From a checkpoint of a small mixture-of-experts model trained on Wikipedia: 144 SwiGLU neurons an expert.
Below are experts of layer 11 (counted from 0) of a mixture-of-experts language model. Rows are named router (the router's row for the expert), gate (a neuron's input weights, with its number), up (a neuron's input weights, with its number) and show model dimensions 96-143. Each number is 200 + 30 x the weight over its row's rms, rounded and kept within 0 to 999.
After each expert's rows: "gets" lists some tokens that make up at least twice as much of what it gets as of all text. This comes from a sample of Wikipedia text that the model never trained on. Tokens count by the router's weight.

# expert 6
router,193,196,271,164,162,191,233,174,189,172,229,198,195,165,219,174,235,195,223,188,217,143,172,226,202,212,188,222,170,211,165,169,205,233,164,257,174,273,177,227,173,204,172,191,175,162,215,199
gate0,225,182,212,156,179,228,242,206,219,203,220,194,177,174,187,184,229,231,114,138,179,177,156,232,275,201,135,184,188,193,204,227,200,202,205,211,180,193,213,233,230,189,255,223,168,202,176,178
up0,199,219,238,230,187,251,199,161,206,223,210,203,189,193,240,222,206,262,215,180,219,187,177,187,182,196,221,180,201,193,211,215,221,217,215,196,171,219,217,239,159,175,271,210,209,263,159,218
gate1,188,158,198,161,179,150,161,146,180,174,279,242,221,167,189,180,216,206,204,201,219,172,174,222,207,171,171,191,177,196,217,237,193,243,171,226,201,174,184,168,226,273,237,199,218,161,171,197
up1,263,215,176,253,234,220,186,205,229,206,139,173,190,202,202,193,223,206,226,175,209,214,206,165,186,174,214,205,200,228,215,192,175,143,221,173,202,208,223,233,185,185,228,201,190,191,177,202
gate2,278,219,208,176,235,171,228,232,229,184,217,192,189,149,178,191,195,182,217,227,211,169,196,127,168,193,217,216,222,187,209,195,248,211,172,195,201,215,230,166,218,185,159,203,174,221,154,227
up2,209,214,240,245,238,239,226,187,183,199,148,203,197,193,169,162,182,228,168,247,194,194,194,183,228,113,248,182,249,177,208,237,222,191,139,195,238,204,222,227,177,201,248,151,199,224,204,230
gate3,177,195,219,160,232,184,142,192,173,197,176,203,163,171,186,238,217,200,206,199,175,169,160,199,212,255,232,170,223,245,136,216,260,203,183,221,170,200,201,250,230,200,190,204,225,174,174,210
up3,150,177,205,201,214,196,179,182,209,120,196,144,163,190,224,222,184,204,191,243,206,180,213,165,198,232,206,168,235,216,187,181,241,289,201,231,190,197,256,182,231,198,206,182,171,208,230,235
gate4,163,235,207,224,192,178,242,197,144,226,239,180,204,151,191,247,216,245,272,135,188,201,221,196,186,168,122,193,209,249,214,235,201,149,232,218,170,168,179,174,262,202,209,189,162,185,171,198
up4,221,234,185,171,270,216,100,268,210,239,116,192,192,227,203,223,140,166,183,184,246,244,171,237,203,207,214,232,226,192,213,216,204,228,204,202,212,200,183,223,168,193,249,141,207,199,189,197
gate5,201,233,201,207,195,219,197,193,228,194,196,293,247,226,233,169,234,181,195,188,245,175,268,212,256,227,206,242,141,189,241,209,171,199,236,198,208,187,219,142,237,261,207,159,209,228,206,251
up5,115,231,231,138,235,228,190,225,161,269,238,186,239,173,179,171,207,193,200,205,192,192,254,174,204,177,173,177,145,240,212,206,202,183,212,202,180,201,224,209,198,205,224,179,197,157,200,191
gate6,206,161,180,202,186,261,247,212,201,227,171,238,197,159,259,200,201,185,151,159,221,206,202,207,190,203,159,196,195,217,195,145,234,241,207,285,217,201,204,196,209,236,199,214,169,200,188,210
up6,213,216,150,224,174,180,204,223,175,175,238,192,202,132,213,218,207,211,166,202,182,228,222,191,231,205,181,266,188,205,213,192,202,227,191,183,210,229,135,197,189,201,186,203,222,226,210,263
gate7,171,134,171,231,189,212,207,208,251,158,210,194,216,167,195,214,200,201,179,233,196,231,184,236,207,224,197,168,120,219,186,169,210,150,251,208,228,222,254,211,255,192,253,226,193,164,185,200
up7,210,220,227,306,213,206,252,199,198,164,253,215,205,207,199,231,221,163,214,185,225,178,207,232,243,208,224,222,187,195,199,181,193,216,170,159,181,152,175,195,129,207,191,156,210,159,176,214
gate8,194,167,185,230,183,264,204,225,241,206,183,216,200,194,202,205,177,213,206,208,258,179,208,192,220,196,218,212,165,197,209,200,199,191,123,217,245,223,212,177,194,201,245,194,217,196,211,180
up8,150,227,219,237,184,233,213,220,128,221,239,168,185,188,151,204,178,203,217,177,262,222,156,220,224,192,227,211,177,189,205,206,219,219,216,188,192,188,251,186,157,235,170,189,215,183,165,190
gate9,189,220,222,183,250,176,179,201,253,211,176,204,190,210,225,213,232,218,175,213,178,173,196,219,176,170,222,189,153,140,220,176,246,214,195,231,180,216,160,248,175,246,227,209,215,199,226,241
up9,205,158,199,216,224,218,228,178,134,99,211,235,170,177,137,240,208,164,183,217,179,194,211,198,158,153,203,191,158,152,178,205,150,204,164,287,181,183,221,200,165,202,147,213,170,203,191,132
gate10,225,208,222,181,182,251,182,156,255,240,179,219,202,181,205,148,178,189,200,203,201,165,198,155,208,233,236,203,145,222,220,171,218,251,187,210,227,184,182,187,153,207,180,169,171,213,186,219
up10,258,224,196,219,242,229,202,237,178,207,249,155,198,135,198,246,234,207,195,224,194,203,244,197,226,208,233,170,238,203,188,273,170,185,138,209,212,198,177,155,231,178,185,222,200,256,216,146
gets: " was", "ly", " de", " were", " also", " be"

# expert 30
router,226,213,269,231,192,103,227,166,213,145,228,128,201,169,197,141,275,211,192,202,212,177,230,191,225,234,209,191,173,214,184,225,159,226,223,255,176,224,210,167,196,205,177,212,208,263,271,187
gate0,190,237,196,230,196,145,232,173,229,154,222,191,188,168,242,151,250,217,244,169,240,166,185,162,217,218,213,141,150,201,239,226,185,233,187,192,220,198,170,186,189,223,250,210,175,242,226,182
up0,200,227,200,215,182,133,203,195,231,194,234,188,198,184,228,153,232,163,209,178,227,192,208,184,208,193,160,127,187,183,241,252,177,176,203,212,217,211,207,212,169,206,260,194,223,197,209,211
gate1,199,244,98,160,211,175,153,177,141,218,247,201,219,176,191,163,233,157,200,241,182,199,208,231,209,166,229,166,152,162,246,245,180,192,227,204,202,156,225,155,214,220,162,227,156,199,274,226
up1,198,195,197,181,208,240,224,235,226,190,224,141,175,187,198,202,188,220,224,217,248,185,172,193,164,174,228,182,226,230,167,205,216,159,227,210,128,249,194,169,209,196,216,197,227,196,231,259
gate2,242,198,186,216,96,197,168,195,238,198,216,214,205,192,202,163,217,198,191,156,242,218,150,187,202,160,221,181,222,240,233,180,232,195,221,154,237,226,176,170,215,232,133,179,191,208,217,193
up2,264,187,217,203,144,198,184,231,204,196,222,222,207,188,165,205,232,260,192,203,216,216,199,144,194,177,227,162,184,183,245,200,183,188,259,214,185,241,147,151,254,164,180,259,238,226,197,211
gate3,231,218,215,183,216,210,212,234,205,251,202,184,221,218,202,131,187,121,200,160,205,237,260,221,210,213,208,180,196,218,222,196,155,212,219,176,234,208,225,185,226,163,177,193,189,192,185,226
up3,191,195,188,159,171,214,217,232,192,239,198,235,161,194,175,258,221,216,249,181,219,217,199,185,182,216,220,197,157,201,213,201,196,180,251,229,177,174,182,209,229,224,167,186,183,203,197,150
gate4,210,264,210,176,202,149,145,188,179,124,228,208,183,194,232,159,196,226,185,173,199,232,165,210,115,193,252,178,218,159,244,182,196,193,233,170,165,162,199,131,161,154,188,243,190,193,151,217
up4,176,261,213,215,234,229,143,206,189,246,252,193,253,206,205,244,203,181,262,256,225,127,194,221,200,204,243,200,207,202,199,167,191,186,204,231,207,198,204,157,137,211,161,183,174,180,158,187
gate5,201,205,222,216,197,176,230,162,199,211,189,186,254,172,164,193,218,198,209,235,195,175,236,186,278,266,233,170,172,242,224,175,251,229,231,232,205,224,212,203,187,195,135,202,171,211,235,201
up5,166,199,183,255,206,199,200,179,117,213,183,209,147,207,189,193,155,205,186,199,168,246,180,174,195,145,164,178,236,181,214,245,151,161,196,132,230,155,226,210,173,182,240,205,177,198,207,147
gate6,197,213,233,168,188,168,154,164,196,156,205,189,136,150,214,160,208,172,223,226,155,207,145,148,264,199,243,170,255,211,224,207,178,206,191,131,189,189,146,164,254,178,243,233,181,186,196,248
up6,191,188,201,142,198,243,241,183,232,192,225,139,158,202,254,153,252,203,200,185,235,187,276,201,244,198,237,174,216,185,222,223,177,183,206,197,177,230,227,175,244,201,135,237,196,257,168,240
gate7,216,210,176,193,226,192,231,208,201,153,156,129,194,187,224,193,191,237,194,166,218,222,192,230,228,240,186,135,206,228,174,261,226,182,200,226,235,243,181,172,241,159,208,225,157,191,240,207
up7,165,232,185,191,206,152,179,201,185,150,248,248,177,196,183,202,193,195,195,180,213,178,196,199,228,201,218,219,176,217,147,207,214,174,160,192,238,233,233,158,192,176,224,194,181,232,149,158
gate8,233,223,170,241,222,151,223,193,229,178,245,216,221,191,211,243,212,213,222,191,201,207,231,260,181,198,229,191,236,243,206,229,227,190,196,163,177,213,200,175,177,150,283,212,207,218,174,196
up8,165,188,216,182,128,217,202,187,182,195,199,211,155,195,238,214,199,132,205,194,189,203,218,235,214,233,193,223,207,185,189,214,161,189,209,179,199,178,211,179,210,276,230,238,152,203,242,235
gate9,231,182,193,192,177,209,197,179,276,146,140,222,237,259,174,225,186,214,215,137,245,199,209,195,238,152,183,236,178,219,235,225,162,195,267,192,192,192,156,167,156,202,219,213,205,164,208,200
up9,172,267,213,211,187,218,205,173,147,255,231,184,147,200,197,185,208,160,222,217,185,156,181,177,182,221,151,179,214,214,241,207,223,242,162,219,219,190,168,124,244,185,217,204,200,236,182,184
gate10,140,217,206,169,189,189,238,181,226,216,229,252,205,235,222,228,231,217,228,224,178,198,212,155,176,214,159,183,231,183,190,211,195,185,239,165,189,173,198,178,199,243,231,157,174,240,237,219
up10,223,178,176,153,198,228,175,201,269,185,132,185,149,246,236,193,198,199,164,206,170,209,242,169,172,156,214,214,206,194,208,243,159,172,224,209,185,217,197,215,155,214,166,188,194,231,181,273
gets: " is", " he", " It", " it", " He", " a"

# expert 10
router,230,238,218,199,232,152,261,176,182,163,219,154,206,154,201,181,298,187,208,223,201,181,170,212,198,203,184,194,167,215,243,205,209,221,236,200,192,239,244,217,205,175,178,201,187,199,249,153
gate0,187,208,151,214,166,226,172,205,186,222,162,208,266,129,192,165,176,208,207,216,201,198,154,189,173,167,202,220,223,226,192,226,226,210,225,244,209,191,181,178,205,210,215,189,218,226,212,197
up0,203,206,182,211,253,164,198,198,180,217,234,159,179,125,133,202,209,173,212,200,179,169,228,251,245,199,162,238,200,193,202,232,250,130,220,191,213,180,206,204,206,214,150,203,182,186,199,209
gate1,165,227,172,188,191,259,164,228,190,157,205,194,244,186,221,203,197,221,183,220,172,170,188,194,174,247,164,234,211,241,178,193,192,205,221,203,181,184,258,198,193,184,196,238,214,181,184,158
up1,177,208,235,155,211,223,244,209,104,214,163,237,212,220,217,170,168,175,168,233,228,171,206,244,142,173,218,204,192,197,253,172,185,159,196,201,218,233,193,177,188,187,160,207,210,156,237,203
gate2,193,187,199,205,227,164,178,161,199,234,205,256,205,177,202,225,197,196,262,225,192,223,184,219,206,194,167,227,135,203,161,205,170,258,160,197,227,217,227,207,203,173,182,161,178,189,153,211
up2,214,180,244,196,257,229,188,219,196,216,194,225,216,248,147,182,218,166,217,147,227,241,214,175,217,242,228,209,209,209,196,218,198,211,219,204,211,148,183,222,196,129,187,232,147,208,176,250
gate3,257,229,266,196,248,123,204,214,168,212,175,153,210,177,182,229,196,197,254,180,197,187,249,209,195,173,161,215,190,204,189,184,183,202,176,174,214,197,217,225,175,201,133,206,221,195,197,218
up3,211,164,191,140,241,181,200,168,146,226,229,241,178,194,199,209,195,187,217,191,153,180,185,247,200,228,187,176,223,219,166,208,149,229,206,207,223,258,223,207,228,199,181,183,214,252,237,178
gate4,210,188,184,182,179,216,199,202,202,137,192,195,185,258,187,186,213,209,200,192,232,202,234,183,166,236,199,187,259,221,233,190,211,215,155,217,177,208,219,214,250,205,245,190,213,212,137,186
up4,197,202,249,223,159,187,183,186,216,251,155,196,202,216,180,189,181,196,239,144,208,203,176,172,214,139,195,179,158,177,191,235,215,220,213,185,251,193,186,167,139,216,186,215,213,197,199,203
gate5,205,278,156,192,214,194,191,231,219,193,181,215,193,229,167,169,133,221,163,201,208,203,189,211,109,237,172,229,163,190,162,176,213,232,204,205,191,198,250,214,189,164,233,162,186,208,200,144
up5,206,225,165,203,158,204,214,224,245,205,193,229,169,247,175,159,214,219,161,173,155,211,181,178,181,175,189,206,253,214,193,208,154,165,209,222,240,283,161,201,226,172,129,178,187,221,153,147
gate6,203,169,194,180,195,207,166,218,228,183,206,244,209,209,190,217,259,242,169,215,197,195,206,161,160,185,212,203,245,218,221,197,227,251,164,188,175,226,247,202,216,201,227,181,226,205,230,217
up6,218,204,205,237,205,149,218,205,169,185,203,181,245,234,210,242,202,168,159,238,217,208,199,173,231,232,151,192,187,224,197,149,173,212,157,168,240,233,259,192,204,170,199,264,264,220,245,189
gate7,235,216,187,186,247,187,211,197,190,238,229,140,202,206,199,209,159,222,249,222,156,201,239,198,179,194,130,230,256,202,209,183,169,234,191,216,235,198,212,190,180,188,161,170,193,212,201,81
up7,212,213,197,148,237,191,226,214,145,197,239,170,268,107,199,238,184,186,218,237,223,208,208,223,151,206,143,224,192,161,165,140,175,199,216,204,204,207,254,225,190,191,143,188,197,199,193,145
gate8,215,214,175,150,205,194,217,193,209,183,264,218,174,221,151,181,206,182,240,195,158,233,193,170,229,184,254,224,165,240,228,207,189,174,183,250,221,202,185,217,191,177,201,201,194,211,210,213
up8,157,153,230,147,232,200,247,257,224,170,221,148,189,213,198,213,180,165,214,185,196,210,181,156,199,256,206,193,182,223,206,217,219,138,156,230,199,210,213,299,198,194,214,227,224,175,234,191
gate9,231,216,176,233,200,210,236,168,236,176,118,208,219,181,244,148,228,169,186,188,172,217,225,173,215,222,172,227,213,184,164,218,252,214,229,183,187,192,176,215,229,244,237,229,206,252,197,204
up9,223,231,185,205,217,216,263,119,230,177,169,185,225,207,227,181,217,183,231,183,193,194,220,193,248,177,151,196,263,216,201,191,182,210,199,203,158,178,200,241,224,214,211,223,193,241,178,211
gate10,195,241,193,194,236,202,182,169,238,218,153,224,233,150,206,169,184,187,194,166,258,147,167,202,180,193,184,182,143,204,175,185,240,243,199,145,183,203,239,204,259,172,196,184,180,224,208,137
up10,198,254,178,152,158,138,227,219,175,145,256,238,226,180,182,164,194,172,228,225,221,224,221,215,233,205,166,202,187,179,236,206,209,237,215,171,181,203,173,204,186,221,197,266,198,208,179,201
gets: "0", "1", "3", "2", "4", "5"

# expert 4
router,184,267,184,188,160,199,243,181,208,206,211,175,194,188,230,205,227,248,182,254,174,192,189,203,190,192,203,230,175,230,213,231,192,185,216,241,187,224,216,266,161,220,211,173,224,202,245,153
gate0,162,260,210,207,198,254,222,230,208,221,218,154,235,236,217,156,237,185,252,156,190,242,231,157,172,215,238,188,241,221,218,196,171,219,199,193,217,158,205,224,179,209,172,216,185,187,173,198
up0,155,241,124,208,221,182,174,218,205,177,151,166,201,241,209,197,220,198,206,236,203,206,213,242,201,186,230,210,220,112,258,257,179,235,176,264,244,148,229,206,160,193,184,206,222,154,276,183
gate1,192,207,196,206,173,244,241,224,182,208,176,190,192,202,206,181,212,235,166,212,234,269,232,185,204,201,171,178,216,232,226,219,220,200,202,169,283,211,205,196,254,212,204,131,234,189,195,254
up1,158,222,175,188,224,177,173,196,182,181,213,197,175,159,214,177,205,197,200,162,191,190,200,227,163,183,228,235,217,167,185,183,175,223,177,199,152,216,162,218,225,233,228,241,160,182,160,224
gate2,180,195,210,232,192,203,200,148,222,145,172,181,196,206,189,191,181,169,191,236,157,198,205,149,201,176,144,238,221,225,203,172,235,205,265,212,219,218,212,218,210,204,155,217,237,200,230,216
up2,231,184,213,202,207,259,170,183,145,221,169,201,161,260,200,204,234,242,249,168,232,257,250,222,203,203,229,198,243,192,166,200,211,175,198,180,210,218,184,167,190,221,173,221,206,167,187,165
gate3,227,210,222,211,174,214,156,190,212,170,198,154,223,216,191,215,195,231,240,195,172,254,261,235,133,229,231,179,225,256,234,225,211,222,176,222,262,175,214,191,204,206,212,118,250,222,198,191
up3,199,239,258,191,221,210,194,204,218,241,217,212,197,232,204,189,162,213,152,175,200,193,188,198,183,213,227,193,199,183,196,188,247,133,242,201,161,191,172,210,169,216,210,234,201,162,194,230
gate4,193,287,141,182,203,221,221,156,167,185,223,232,198,191,195,198,169,205,195,152,181,132,184,229,160,205,145,181,192,184,282,167,195,249,218,176,138,187,194,193,200,209,173,218,186,230,200,190
up4,190,223,211,194,215,247,169,239,190,176,186,228,179,238,212,227,207,177,243,132,225,201,184,215,205,199,198,187,219,201,190,162,191,237,172,253,147,210,209,217,177,147,187,175,243,224,202,161
gate5,165,185,232,246,245,209,195,249,192,151,212,203,192,187,185,236,203,138,206,213,218,205,242,162,196,214,196,259,216,202,202,216,183,193,206,214,212,224,173,201,221,195,209,232,193,224,214,245
up5,198,192,183,256,204,231,214,261,277,213,224,185,224,160,195,169,125,161,208,174,148,210,191,184,204,182,240,192,223,182,206,223,198,164,250,204,163,236,259,203,208,214,231,240,177,171,194,211
gate6,200,219,192,204,222,246,198,161,191,155,200,246,210,225,235,222,209,202,139,186,245,199,223,249,190,174,225,194,228,239,195,202,174,195,194,241,243,216,213,270,247,217,233,191,267,216,204,191
up6,225,181,171,178,199,224,271,203,252,257,238,231,192,195,207,172,159,246,234,183,200,169,205,171,259,237,224,208,177,172,231,208,194,193,203,222,231,189,205,175,174,144,168,202,202,193,211,210
gate7,172,203,149,167,143,195,179,199,171,202,186,216,217,266,196,190,201,251,219,190,176,213,161,216,250,228,197,202,163,220,196,177,194,264,159,206,206,191,184,204,209,151,246,220,176,262,216,197
up7,195,210,175,166,182,195,175,224,119,193,196,197,225,204,234,162,216,242,231,197,244,170,159,194,228,206,225,238,164,162,182,223,168,256,213,208,220,207,272,223,194,220,208,189,166,176,224,180
gate8,166,194,141,202,200,106,161,242,174,201,189,199,199,219,179,178,154,167,222,181,202,193,200,238,217,232,182,234,246,222,191,197,221,209,172,249,152,160,218,164,171,190,156,229,193,195,215,247
up8,219,164,247,214,171,168,258,215,240,253,239,206,210,214,177,200,244,225,181,224,211,148,206,226,189,199,194,191,214,200,172,175,226,217,175,194,191,218,215,192,240,215,221,200,199,194,229,177
gate9,229,191,221,173,202,210,258,204,248,235,211,209,255,207,200,184,124,230,178,202,204,204,171,216,251,249,198,180,214,304,190,208,208,205,187,179,156,168,193,275,255,166,234,221,205,180,276,166
up9,219,191,212,203,190,290,233,232,190,201,155,205,183,224,151,220,168,184,170,202,278,164,232,215,181,211,132,219,221,197,181,206,179,232,180,229,195,167,175,221,213,149,150,191,164,156,235,156
gate10,163,224,160,197,159,207,223,186,211,165,148,214,140,220,156,179,167,200,181,196,190,225,208,164,224,190,203,246,157,218,162,195,158,179,226,200,166,211,201,280,223,230,211,203,193,239,236,209
up10,223,191,281,192,261,206,196,201,167,201,239,191,208,191,247,209,191,188,219,168,170,215,222,198,165,151,205,158,244,181,224,206,195,166,177,189,233,186,155,153,182,174,209,211,175,203,187,188
gets: " ", " |", ".", "%", "–", " ("

# expert 3
router,208,241,224,239,182,168,250,162,224,136,225,157,190,194,212,191,199,229,205,230,198,201,214,154,266,207,201,206,177,230,170,234,195,226,219,241,172,210,226,222,182,212,217,181,158,237,173,202
gate0,206,182,216,162,168,219,229,196,228,194,191,220,226,248,172,196,180,186,231,196,213,184,231,211,192,190,185,210,152,161,186,237,204,217,234,204,201,186,221,190,252,212,168,229,250,212,244,225
up0,189,230,247,239,215,178,169,213,237,187,187,214,203,230,209,205,154,179,148,138,208,229,220,233,171,184,195,220,188,272,243,200,229,199,197,249,218,178,224,230,171,190,197,156,254,211,212,217
gate1,202,224,167,218,156,212,233,148,254,186,179,186,261,216,210,217,158,238,188,274,181,152,183,168,222,190,245,203,174,185,210,154,203,197,189,199,208,200,249,199,205,220,286,180,248,203,196,214
up1,152,183,152,249,183,265,238,217,231,170,256,190,224,259,168,175,173,172,173,243,215,170,236,247,227,198,183,196,207,185,217,167,188,237,171,171,227,234,196,167,193,230,211,183,201,234,185,178
gate2,196,195,189,174,219,195,183,188,199,186,233,174,246,134,217,183,227,146,243,237,188,159,249,259,209,201,197,187,162,234,154,245,185,192,245,213,225,229,147,216,220,210,233,205,190,207,174,213
up2,170,192,219,226,139,138,175,202,214,193,186,200,243,221,224,224,190,161,194,159,221,214,194,174,218,241,225,204,155,180,198,212,181,215,209,239,195,228,173,181,246,206,166,190,201,251,181,200
gate3,129,191,193,220,213,213,233,218,220,201,180,259,163,226,180,231,182,206,210,191,256,218,211,215,225,217,203,194,145,200,196,196,195,219,148,183,256,236,171,261,203,229,195,183,213,222,174,199
up3,260,200,212,225,249,183,192,150,189,197,189,187,257,190,184,175,209,168,181,174,201,201,232,174,191,230,195,191,274,200,164,211,200,212,264,218,182,210,232,171,172,204,209,165,149,173,180,171
gate4,217,197,169,229,189,195,221,266,202,154,153,238,212,212,223,191,198,238,229,195,224,241,183,223,230,152,209,188,200,198,210,201,181,183,172,204,212,232,183,274,211,178,237,176,138,198,179,270
up4,201,252,160,192,221,212,197,204,188,224,212,232,172,181,190,158,205,144,268,227,197,227,217,227,247,218,199,188,190,161,178,187,193,227,195,203,234,210,224,190,232,205,156,147,174,197,192,194
gate5,171,259,202,195,194,160,217,203,228,162,203,172,235,179,199,204,214,212,224,161,216,180,221,148,239,203,168,244,247,205,229,196,124,230,227,197,168,183,163,138,226,255,204,143,203,228,196,174
up5,185,269,173,161,178,197,211,213,181,141,246,195,183,210,243,173,193,165,200,195,161,187,194,149,225,235,261,216,212,211,192,244,229,215,189,161,187,182,216,200,161,210,219,194,165,183,221,196
gate6,174,207,233,192,156,185,234,187,200,174,217,219,174,207,196,188,159,168,214,204,218,145,208,159,203,196,179,216,169,203,238,179,183,166,170,206,193,226,221,186,182,182,234,202,132,189,235,169
up6,168,218,204,206,156,193,245,199,244,163,212,205,198,214,196,196,183,204,208,266,185,183,195,145,152,195,193,167,190,219,171,146,207,187,197,175,194,246,257,185,168,184,195,179,202,205,251,193
gate7,224,161,154,190,229,237,193,254,184,196,178,150,235,235,168,214,167,140,218,208,211,192,221,233,154,217,204,208,223,187,248,198,174,196,166,193,237,222,191,203,180,192,212,224,177,205,233,227
up7,225,202,246,159,203,140,203,192,193,206,267,199,180,171,169,202,201,213,189,246,217,194,211,177,183,194,187,211,203,229,177,207,205,157,201,167,235,216,269,200,240,215,193,222,180,177,174,186
gate8,184,187,200,194,127,142,193,161,247,246,162,212,214,188,168,183,230,192,189,223,231,175,158,256,177,199,188,216,249,235,193,159,210,211,179,202,219,207,181,214,228,146,192,163,251,206,160,198
up8,165,167,196,216,162,149,212,142,213,216,234,211,258,181,177,206,169,204,190,201,206,153,146,215,146,227,205,161,230,236,198,254,205,169,188,153,229,216,218,174,184,236,238,177,171,210,189,204
gate9,203,203,223,170,147,237,222,214,197,191,186,213,247,121,212,240,201,224,200,209,152,125,211,185,202,253,268,222,152,206,187,190,203,166,204,207,228,198,226,183,227,211,247,192,206,261,135,196
up9,183,166,207,167,209,192,165,201,262,199,184,142,216,175,225,181,265,181,219,223,226,202,195,193,247,193,180,199,183,166,218,199,225,218,195,199,180,154,169,225,204,184,199,199,214,154,213,241
gate10,200,218,153,165,186,200,220,204,258,174,136,215,198,172,204,177,268,208,195,229,175,174,245,146,204,175,173,204,172,202,189,190,179,188,204,254,183,152,223,151,205,188,230,195,215,242,162,207
up10,241,183,244,223,197,176,194,214,213,200,195,202,193,203,197,168,145,198,240,168,204,233,179,237,180,239,167,220,201,185,236,231,220,217,200,218,227,192,139,224,190,217,173,166,215,145,200,179
gets: " the", " to", " and", " The", " of", " an"

# expert 5
router,231,205,216,193,194,189,266,206,216,174,207,139,203,178,192,180,210,224,240,227,155,175,198,159,238,205,219,225,163,236,267,210,175,187,214,240,159,207,231,239,228,224,166,148,183,266,222,163
gate0,230,218,194,252,172,193,208,197,224,176,196,188,217,206,216,225,202,181,243,214,210,192,181,174,198,225,200,218,193,254,189,279,170,219,168,260,172,208,215,196,245,209,206,214,195,190,214,167
up0,197,234,224,218,201,221,212,219,223,152,212,248,201,217,223,214,200,160,199,207,155,213,189,226,144,259,234,233,237,245,216,189,201,140,192,209,209,207,235,207,166,187,242,221,189,229,182,174
gate1,189,198,198,235,197,153,223,123,213,201,245,154,238,231,203,156,168,177,209,232,184,121,240,247,204,184,144,223,198,193,196,226,152,202,176,184,171,219,182,206,200,199,191,166,156,137,191,184
up1,184,203,249,231,210,202,184,165,180,226,220,205,210,218,168,164,200,179,199,201,94,146,147,210,242,187,229,152,226,196,214,225,185,216,199,200,160,206,189,200,169,187,216,180,199,226,220,197
gate2,189,247,164,218,235,148,153,238,195,173,157,226,225,189,186,194,169,225,152,178,189,219,202,251,169,217,235,192,247,212,219,212,194,195,212,183,182,217,274,165,167,204,220,177,222,176,173,233
up2,196,221,227,176,211,148,144,220,209,166,175,186,187,205,246,214,156,253,183,232,164,178,226,242,199,258,169,203,255,166,243,193,217,192,186,206,197,223,213,171,232,236,158,154,260,157,209,174
gate3,201,151,206,205,192,174,207,158,174,158,204,200,206,190,193,221,195,226,199,247,229,173,210,199,254,215,162,210,160,210,262,186,230,254,217,214,237,180,170,280,215,198,202,253,239,218,161,215
up3,178,210,208,199,208,212,187,218,212,196,208,133,184,196,200,172,209,178,197,171,176,232,205,227,197,157,196,198,246,172,123,264,194,194,185,218,177,166,181,129,196,173,119,198,202,223,211,201
gate4,188,173,224,190,202,143,253,219,213,155,211,249,167,221,261,160,232,146,232,149,205,219,190,154,177,225,204,201,207,189,183,153,225,208,199,156,179,242,149,197,227,187,170,151,226,182,191,137
up4,189,228,181,118,194,176,202,243,207,141,169,227,206,287,175,215,191,214,202,89,157,229,186,188,210,210,179,204,214,190,185,189,188,180,173,175,180,217,235,265,169,215,243,230,224,211,207,197
gate5,197,237,182,179,204,178,178,214,164,195,177,191,164,210,196,170,91,169,215,186,215,248,212,265,187,187,170,185,190,205,226,192,213,241,212,164,150,215,210,203,211,219,178,170,156,179,160,187
up5,251,185,171,232,176,205,230,200,177,155,182,195,187,201,192,194,215,126,227,242,171,197,201,121,155,195,181,126,207,205,141,163,177,186,169,180,232,210,192,205,239,194,186,218,250,221,248,158
gate6,215,227,228,201,198,216,230,178,189,236,124,201,172,190,216,195,213,194,181,273,240,211,165,158,209,184,165,225,190,191,242,230,191,221,192,213,167,199,237,219,201,169,189,197,183,265,205,185
up6,195,174,211,190,233,217,193,199,187,179,241,176,224,225,202,195,259,172,237,213,196,201,229,184,207,217,185,195,238,177,162,163,223,167,197,208,223,129,213,212,241,222,207,207,177,160,180,233
gate7,245,169,223,225,238,206,154,224,204,128,177,231,160,176,152,226,223,161,257,240,222,199,245,219,238,211,205,201,244,150,251,189,195,234,194,180,204,198,199,218,199,204,245,188,185,185,211,273
up7,245,194,188,202,214,216,140,275,184,188,224,248,195,162,262,197,243,224,220,222,184,216,200,239,208,218,174,218,185,196,213,216,190,257,185,166,190,231,212,173,190,194,226,167,234,160,227,200
gate8,219,194,181,209,173,174,157,184,201,179,159,204,203,198,171,210,182,198,162,210,170,201,211,255,198,213,246,155,195,152,206,212,182,187,183,191,169,204,167,219,144,230,224,193,205,186,161,303
up8,237,215,194,229,168,205,213,228,192,200,198,188,235,180,241,211,259,208,223,156,186,262,213,230,197,204,209,127,205,150,160,244,174,190,221,195,213,175,193,211,197,163,205,170,231,147,262,158
gate9,172,204,217,205,220,200,205,207,215,190,187,222,202,180,130,173,160,205,204,196,203,220,217,175,201,224,190,220,210,209,226,212,201,176,213,233,232,204,229,222,228,267,161,210,217,212,222,206
up9,205,178,172,190,239,179,229,178,173,207,202,150,255,192,217,219,212,229,215,151,187,176,230,217,190,250,147,205,234,172,206,203,240,166,217,228,194,167,251,206,189,174,175,195,162,192,187,203
gate10,175,215,205,160,205,235,169,230,243,161,175,180,213,140,171,169,158,200,226,243,217,191,193,248,202,205,171,205,189,211,167,210,196,159,175,222,190,156,189,235,238,199,232,188,149,228,200,227
up10,240,244,157,194,195,239,203,168,196,201,162,167,186,201,236,185,226,239,234,178,186,191,217,177,192,175,246,163,151,202,208,218,221,212,190,182,251,180,206,244,252,178,243,228,242,211,187,136
gets: " |", ";", ":", "3", "5", "4"